python train.py --n_layer=10 --d_model=320 --n_experts=64 --experts_per_token=4 --d_expert=160 --d_shared_expert=0 --activation="gelu" --moe_layers=[0, 1, 2, 3, 4, 5, 6, 7, 8, 9] --router_score="softmax" --normalize_top_k=true --routed_scale=1.0 --balance_loss=0.0039 --balance_bias=false --router_z_loss=0.001 --router_bias=true --n_groups=8 --groups_per_token=3 --init_std_router=0.00776 --lr_router=0.000684 --n_head=5 --n_kv_head=1 --head_dim=64 --vocab_size=17087 --norm="layernorm" --norm_place="pre" --norm_eps=1e-06 --positions="rope" --rope_base=10000.0 --rope_fraction=1.0 --qk_norm=true --attn_scale=0.177 --tie_embeddings=true --parallel_block=false --init="trunc" --init_std_qkv=0.0153 --init_std_o=0.00343 --init_std_up=0.0153 --init_std_down=0.00171 --optimizer="soap_variant" --lr=0.00572 --lr_mult_o=0.891 --beta1=0.95 --beta2=0.99 --lr_head=0.00766 --warmup_steps=122 --schedule="wsd" --decay_fraction=0.705 --decay_shape="linear" --final_lr_fraction=0.0 --batch_tokens=131072 --seq_len=512 --doc_mask=true --train_tokens=625400000 --steps=4772 --dataset="wikipedia_en"
Below are experts of layer 6 (counted from 0) of a mixture-of-experts language model. Rows are named router (the router's row for the expert), down (a neuron's output weights, with its number) and show model dimensions 240-279. Each number is 500 + 40 x the weight over its row's rms, rounded and kept within 0 to 999. Numbers have three digits each.
After each expert's rows: "comes before" lists some tokens at least twice as common just after its tokens as in all text. This comes from a sample of Wikipedia text that the model never trained on. Tokens count by the router's weight.

# expert 51
router:520474534500522520464477486428539454479485550497506525487481521474487527500465481478558496478474483450424561508481502507
down0:433559534461518497543545481530458515495485519525490535475459466536471460434561593467497591494533594482596486363537527486
down1:558586524505489554411445517497502554519532499490460522457548471488531470492471513466528502483504449461568537454462527532
down2:450562526478486547547551528486496559475455534510533457445511483497565572549449493502524498413507545508593487575443574504
down3:494529529448547482492509570533483449437485530551588506553507448452472494489438560461543439457573482507535548533456455558
down4:464472470490553542486470541467552472473507585499500504561487475429548536553477512495482467442484551443573548547482400498
down5:488597446524528526449554572430567498480494491449544450574450530480472463489475562501528514503465454529467514458504524572
comes before: " ", "1", "2", "3", " -", " —"

# expert 53
router:461495576539574577508469537420531450421398524473515521496425515508511514555488498502549497462499472452518527454529509490
down0:533510480518529475442453522494528454487486484452508457474483581557559591518483479483496592470502480451440529466547473526
down1:491510506467427509501465472439526523475499601516559488489492461516514480474493498490487405527511536526528480456511532486
down2:519577444499437526523473576547378538483489570501538530531547496562511526555500484475486508493494461454500490477516467541
down3:477510542462517538492507485468461369492480549511500465491487524479577528525503461526501519472460483486492500504515449496
down4:527496469543571414501506494481464481567454451500454410460483486529451509501506483421502510497414499456481511504489541526
down5:510514521503446488437525534429436510446497517526545495530496472556531558541488495559472480487566507570516471473509515592
comes before: "\n", " The", " In", " He", "==", "In"

# expert 1
router:487510516519543556501508526449510465447431518491501575439472585567457461479551483477572509427449476493429530513519578490
down0:448500458513484525511539489460509531520464555452468464517595549495508505523515504458531435509505588469501440475533532494
down1:453516531495439540519541460473537515460475426460456468464492465498505535536533533480566514441468556524471477509507466507
down2:479494446522451481537449437568532385475525512456561489521472578535473510497529447564429520505509522470575550501463511543
down3:505545537573469490502450493453528510458564505452489454529483546531536557506544506516568588490479494501532458458470535435
down4:516477446471482467470578411455446584572510466474497502514521357549438450451483514462473420525494510540503518493491471484
down5:539510546513561486576439467536449513447495425516444522452510541563473536534534498458482480432496457518478504447469418495
comes before: " to", " in", " of", ".", ",", " by"

# expert 59
router:502466580521519536447457530461494424496512542503516493473458504495491549412527507572579432506476478500468565515488525504
down0:465457509490381501440471448443472560441512540485534519475547549481506391474493451440511411519485570501515508472514447482
down1:521396493498506497509553516564541504531607458473448532498459511483492491549490565482486538527449526487476468538532464492
down2:515486628468448539521458556516540492449479535495482529532466478520472519431488482542492451487554489512541504499574501450
down3:442448502565514495462561550461507514536462513533457493539486503523546480486471547524486521480527584469615473490511480452
down4:466539487523453523479535505452545382478482463478526448564475550455519524516453451548460455450452515508530560527482438520
down5:486494524513529441572477507524589530524456552505450523481500461492535502475471533531446476519509505528540523448492549488
comes before: "\n", " The", " It", " He", " In", "2"

# expert 58
router:487482565469508520477516575394577505409552542398503475524453539533488489437503496492496457503430453469445584508486530482
down0:486435477522497523475515526469526436525466498458540515589483525472478471459476532482536477533426522511492534501541473433
down1:431572475572506529473539453506554539389529513497421464616566473446484482507506475498459521451498476493452434422469559473
down2:480457520513503517442493469564473496472541562445436600526513480489484484546502445478519514460449538507476484501494490510
down3:442442527510427526462413478549430575591516503500548495493572495475539553487429505477461471552501477485498506453446504514
down4:475469529516478471506608411489552519456489494466386539519451467521564488542512504494504500529528498498481464571436463468
down5:480532563549509403608471470495465466501459521489484543496495522555481614540538466496436483538501495484483503467488470463
comes before: "2", "1", " in", " at", " his", " as"

# expert 22
router:465466499523497565482531612481538464469497520463540493447451513537481495476546479419576483501466477492463527536511569526
down0:465479539499515581490501534575514487499502487462514449419539486554445491440521480527459454478482533518519505456445480535
down1:443475524486478432528480411570565514532478522497521541525487468462514508523487518494480510509617549482548518534649489452
down2:502415513444565585563539622553525528426472525473479495425514493502489446584506492485499481428448538442548446515472476504
down3:496480507418463561460475490460494498551560527545488487427549506482488477502472467489528469525577482510495441565513481498
down4:487464552549603492511523551450461532466491486498594526558512477465451511449456495562406474503561507500530447537576469553
down5:536477428534473502473550463431483491551529457528491462501455507485487422492494451482512488525504528540484505551503505465
comes before: " ", ",", ".", " of", "W", " to"

# expert 55
router:459468551488509511562515559485494549429544519473485530493460564569502441526501542454509473491467460526483499496521546503
down0:527491491448529516428568510483422544524498501645560565487551454492497527574528505473443366565498484546496518525540490484
down1:493552506493428438481496569526460483417526463457438483460475435450484510522521518524490502532505551519515453471449536517
down2:466453515510522481538518485448486410463492537501507550500489493511493486488525484538485520495462506517455491522548540542
down3:553434526557515478506499515531539468570465579499517513431538486495512535467517468479493546590449473513554505462451539513
down4:470425532614501521509482454577513518507524468559498482554491508499505551519413554482466479533545522584481436496524473459
down5:477523467499521415491448560443460546434492474605534535523454572519471523454527526510495519495512480505472513495511424592
comes before: ",", " was", " (", "'", "i", " is"

# expert 10
router:424457529573510552465477510448519523490437532444479542435438507566503530483554517466499477482485487430508515466491533464
down0:448498502484519454457594538492489525440491487579465516506472492476527513522508480503508491502488518514473502441501456497
down1:464502530542576501499510449492480451510492494483494503532448512529476430485528494534537535476470474499504458530494433411
down2:566522452463463467584487542492564563450542452506491504506491469509474474549466504465482442459454392531492473485554494441
down3:403468486527473525446490476498556492451490527471467486538556467508423468550568491556536499519531414602496543517523474479
down4:501442530468485414543593536473438448448571540534499508427534539461459527541450533526492497532576449467453561495449467528
down5:484455565433489461448541559494554490437583519514504559456492487430530521409539530489511524518520505472447523482547573551
comes before: " the", " a", " his", " time", " United", " this"

# expert 27
router:505508530487486511469510527495548500497491547494494540454461550547501473462505516507543530442519487508534555486497498475
down0:495535515430499435542469457599430524461503532471555503474466476541514412458519517494477533438508515502575467476507416529
down1:474496460504525414455452543482471488524511500504484528570419476460547503458523518485483511547501500534541477517559488479
down2:501504527436494463536504485518544451476425478527469476582516475517484469474515486437520560509507430479442596535479477489
down3:485447480478482495495448512456517507531478485479490473472489497501534483557534502534529613515537532537446478515515445478
down4:495584509487435535505565522527511550430524557506494472517529490551544498480497593549534452518517520458494542502507462482
down5:448461490499497530423507455542544515525513502437436601518577479501550507539471583465499504492457514547495501408505509558
comes before: "-", "|", "\n", " |", "=", "=="

# expert 52
router:424475525528540531446506512497533459483444510522495504500483505534467487457488499491537438485480431522492526478526542458
down0:556546448443507422504613510497499513478460514512469532545539446456442435486467570515498504452481434531430483524447537547
down1:502425467463534533562517494513493493513513546568517475538407481520506448568475443569451441578561481541485521500405492432
down2:519483587477456448516430536533535493493515546577443494488529552474536511480466490462519421490569570487483486509515506585
down3:454510415506493526488476465513455576518417528536461443435446505521545476504552554549400554514549448509464517502496533553
down4:559512455498574520389481433488427573552590486496487502490520435525482422499525539563467475541551473542518462456469545480
down5:494511492528560530532455506547523542532463547485439381497540465501519502512518538498513461452480445480506575456488558462
comes before: "1", "2", "3", "4", "5", "0"

# expert 30
router:499495513488548535474475507461516490442473475524541544510467517508502472477532531410568504437489494461436546465522544511
down0:503571498474556460494519479469507498608503542470539492486515545479457467494516485526484437498529486523516488490456477519
down1:528447520472568486524527489519463458510553480573478518471432545522530519505528575493527491467532559480497526500544548433
down2:509542440485548458463567506529490546534534558553535489515451445499461443430466556523534364474459507479469513470452538511
down3:472568493434482543522466426484411519515522499471534551418499495526540435577484463459493529537448513450518524604541504509
down4:495494464532522479521523482492490539456479509522556492528508538525526499515570433553479501585526566487511454491428558476
down5:513494493494508483516501522526505510399468531498536437431564548557555367475503552549513539463589460490507487523477451461
comes before: " of", ".", ",", " in", " and", " is"

# expert 56
router:519515505525546545467499511486560517454437495460452506506416536527437511497543532484544538488485494456483515483552542530
down0:493482479582504453575576520523519521445506487534441484482531509437446471545495525504509444480509450482481538549475509508
down1:510448480458497503555527503534464501541492503505460501436430524530529534508518526496476464565574521576538537513556518526
down2:488430495482505400485425537518503535536525538523549472477520487528465471452524531476410539494438527517528455482489490540
down3:524466438512549524504468562519533511525549446516448564516533470543536447506505475478521496545519461461501444461453518449
down4:509470520456534477589461494542497437509494514530541437449441497506502520444546509510490499452409462454396485513516507536
down5:525441487508500528434483542496546520451509508476508458570440464481510503544502582497528449422458495488514505558570511515
comes before: "0", "1", "2", "3", ";", "a"

# expert 46
router:437440530550539540527449609457514524476496563473547499484457512523438490524496542400553483476479456457483488508502533500
down0:433548490476515539545503555508459516486567516565494472537475625506494486521580473482481523561487460495476506551504437483
down1:512465453460467504453504441549496361574525483443458521503491511412513496517464458534541478502491521552542464516504480542
down2:516487560513492416470492467531449532510481497445524510462515507547509412544489457539499473459536475484485481493485519460
down3:445529545533560455500414557495442431519520441505501483530500473491483499468512460543474492581502549520542529503452449560
down4:483565492503433541462492474462544511523468541448460549516507470565514441486550526478518534502516450546442546508515494531
down5:507547494527523494462494495474509494460532504483485546493548495519492534485536524548447500508471463510545491504534511487
comes before: " ", "\n", " —", " (", " –", " ."

# expert 12
router:435483588502545497564441552483524493442507527503436504489427568505526465540527504478547498501419506444476548502562532472
down0:529494476520593498457487506544492557530446503529453544459516494590498514504508370494479499430529524471434509485448455485
down1:475465553398485498447551526530560508537535475456451477497488435502472507555557431484512460487516505452484449481474548526
down2:552430435464509452495481464502480398526440515521498487512486506526482553456546485498530583497464441506490466479512473441
down3:529612511491470477491513457501535529471478470496498485582438536448529588456533469571505558473495490518575524477538500508
down4:511490453528477479558473487445512520482468501466502468504500517586440495511537522531429512489527615512478462472534571466
down5:448614474487516491533442507497467474557501441511474414475509545576481494497491443513511490520501528460499544497521564448
comes before: " |", " (", ",", "s", ";", "i"

# expert 61
router:488510507491554527511483507450508478385457487489518499512453519504508544482568482498557429485496416454510536498528529519
down0:501511461554550485518480506475536522468463474549486490513421468513509528479493543399534473427509499528475509521523524441
down1:445479521460548467527450454491538511557473495483514417429498509452585492477487503501480525524512431525508485491508531524
down2:500476567516549502508512464516532442540507510473532477547593498496465538560474533502539459478456458497560497453459451553
down3:476590513496486452564530424560571455534494476477532512471478490499519505528467398530507511503455561466532468457513489517
down4:446482454452439479450548588422548571454485559569539465526521492561524567522518495492468563543485516493515461445500484511
down5:408464532501573518456572426552526469455559563545502540526509447465442500478431455504462539459489463495460527548567469487
comes before: "\n", " The", ";", "|", " In", " Candidate"

# expert 9
router:407431528518536555529520533442556524474482491474511553503442570492486506491531561478484445491463497487528559498512524459
down0:518532586546530481502555453460461564441491542511534509497528495514505529467487503538475427481561454495486548546517467519
down1:512467504418488511473545517551515441493575508527529548502464527483481577536524432474524516478474472544500502497424468471
down2:537439505422495497500466544524517497472545499539576486504532398501530566461480529546510567441516450497479485492553489511
down3:526469557460459590438441567518432590519495528438547544544470530569528482456491531471464496480499467421493502485511509536
down4:478457502525545483542507478489520425494527491518452464465510491439465434550516470558494508470483480519413488524469459470
down5:493546511508536636517519550527482541472474549513491585513436506375463536429437529494457525529451559531507548534533552481
comes before: " ", " of", " the", " round", " for", "N"

# expert 26
router:461518539533547521472502533474532467501493532463492499504437494506425489521512535423516444436495448481470510476544559518
down0:452448567497437453560480451478592475535462503428587550485495500558445442484541452484514449603492548507490477473489474495
down1:507492484458566515498475498513470511523445480443487451514509570460456460507522593519530531506506466581500447494522516481
down2:451458519534549503444442461523579473529503509487426508481462488492530499548435455467525558501460522497557487538494436476
down3:439538462546468510485500467536526564526456469482509460494547460448464530511515530527521449500566505528576462540462509487
down4:477493544551561525472432486520471445504528511564470510471545496521514474506501501442479510499507507518508527539495499403
down5:499521502485526483527506506446510474561517480494510507465591576455436509510482494528479494499520457536415458480527498439
comes before: "\n", "==", "|", "-", "The", "==="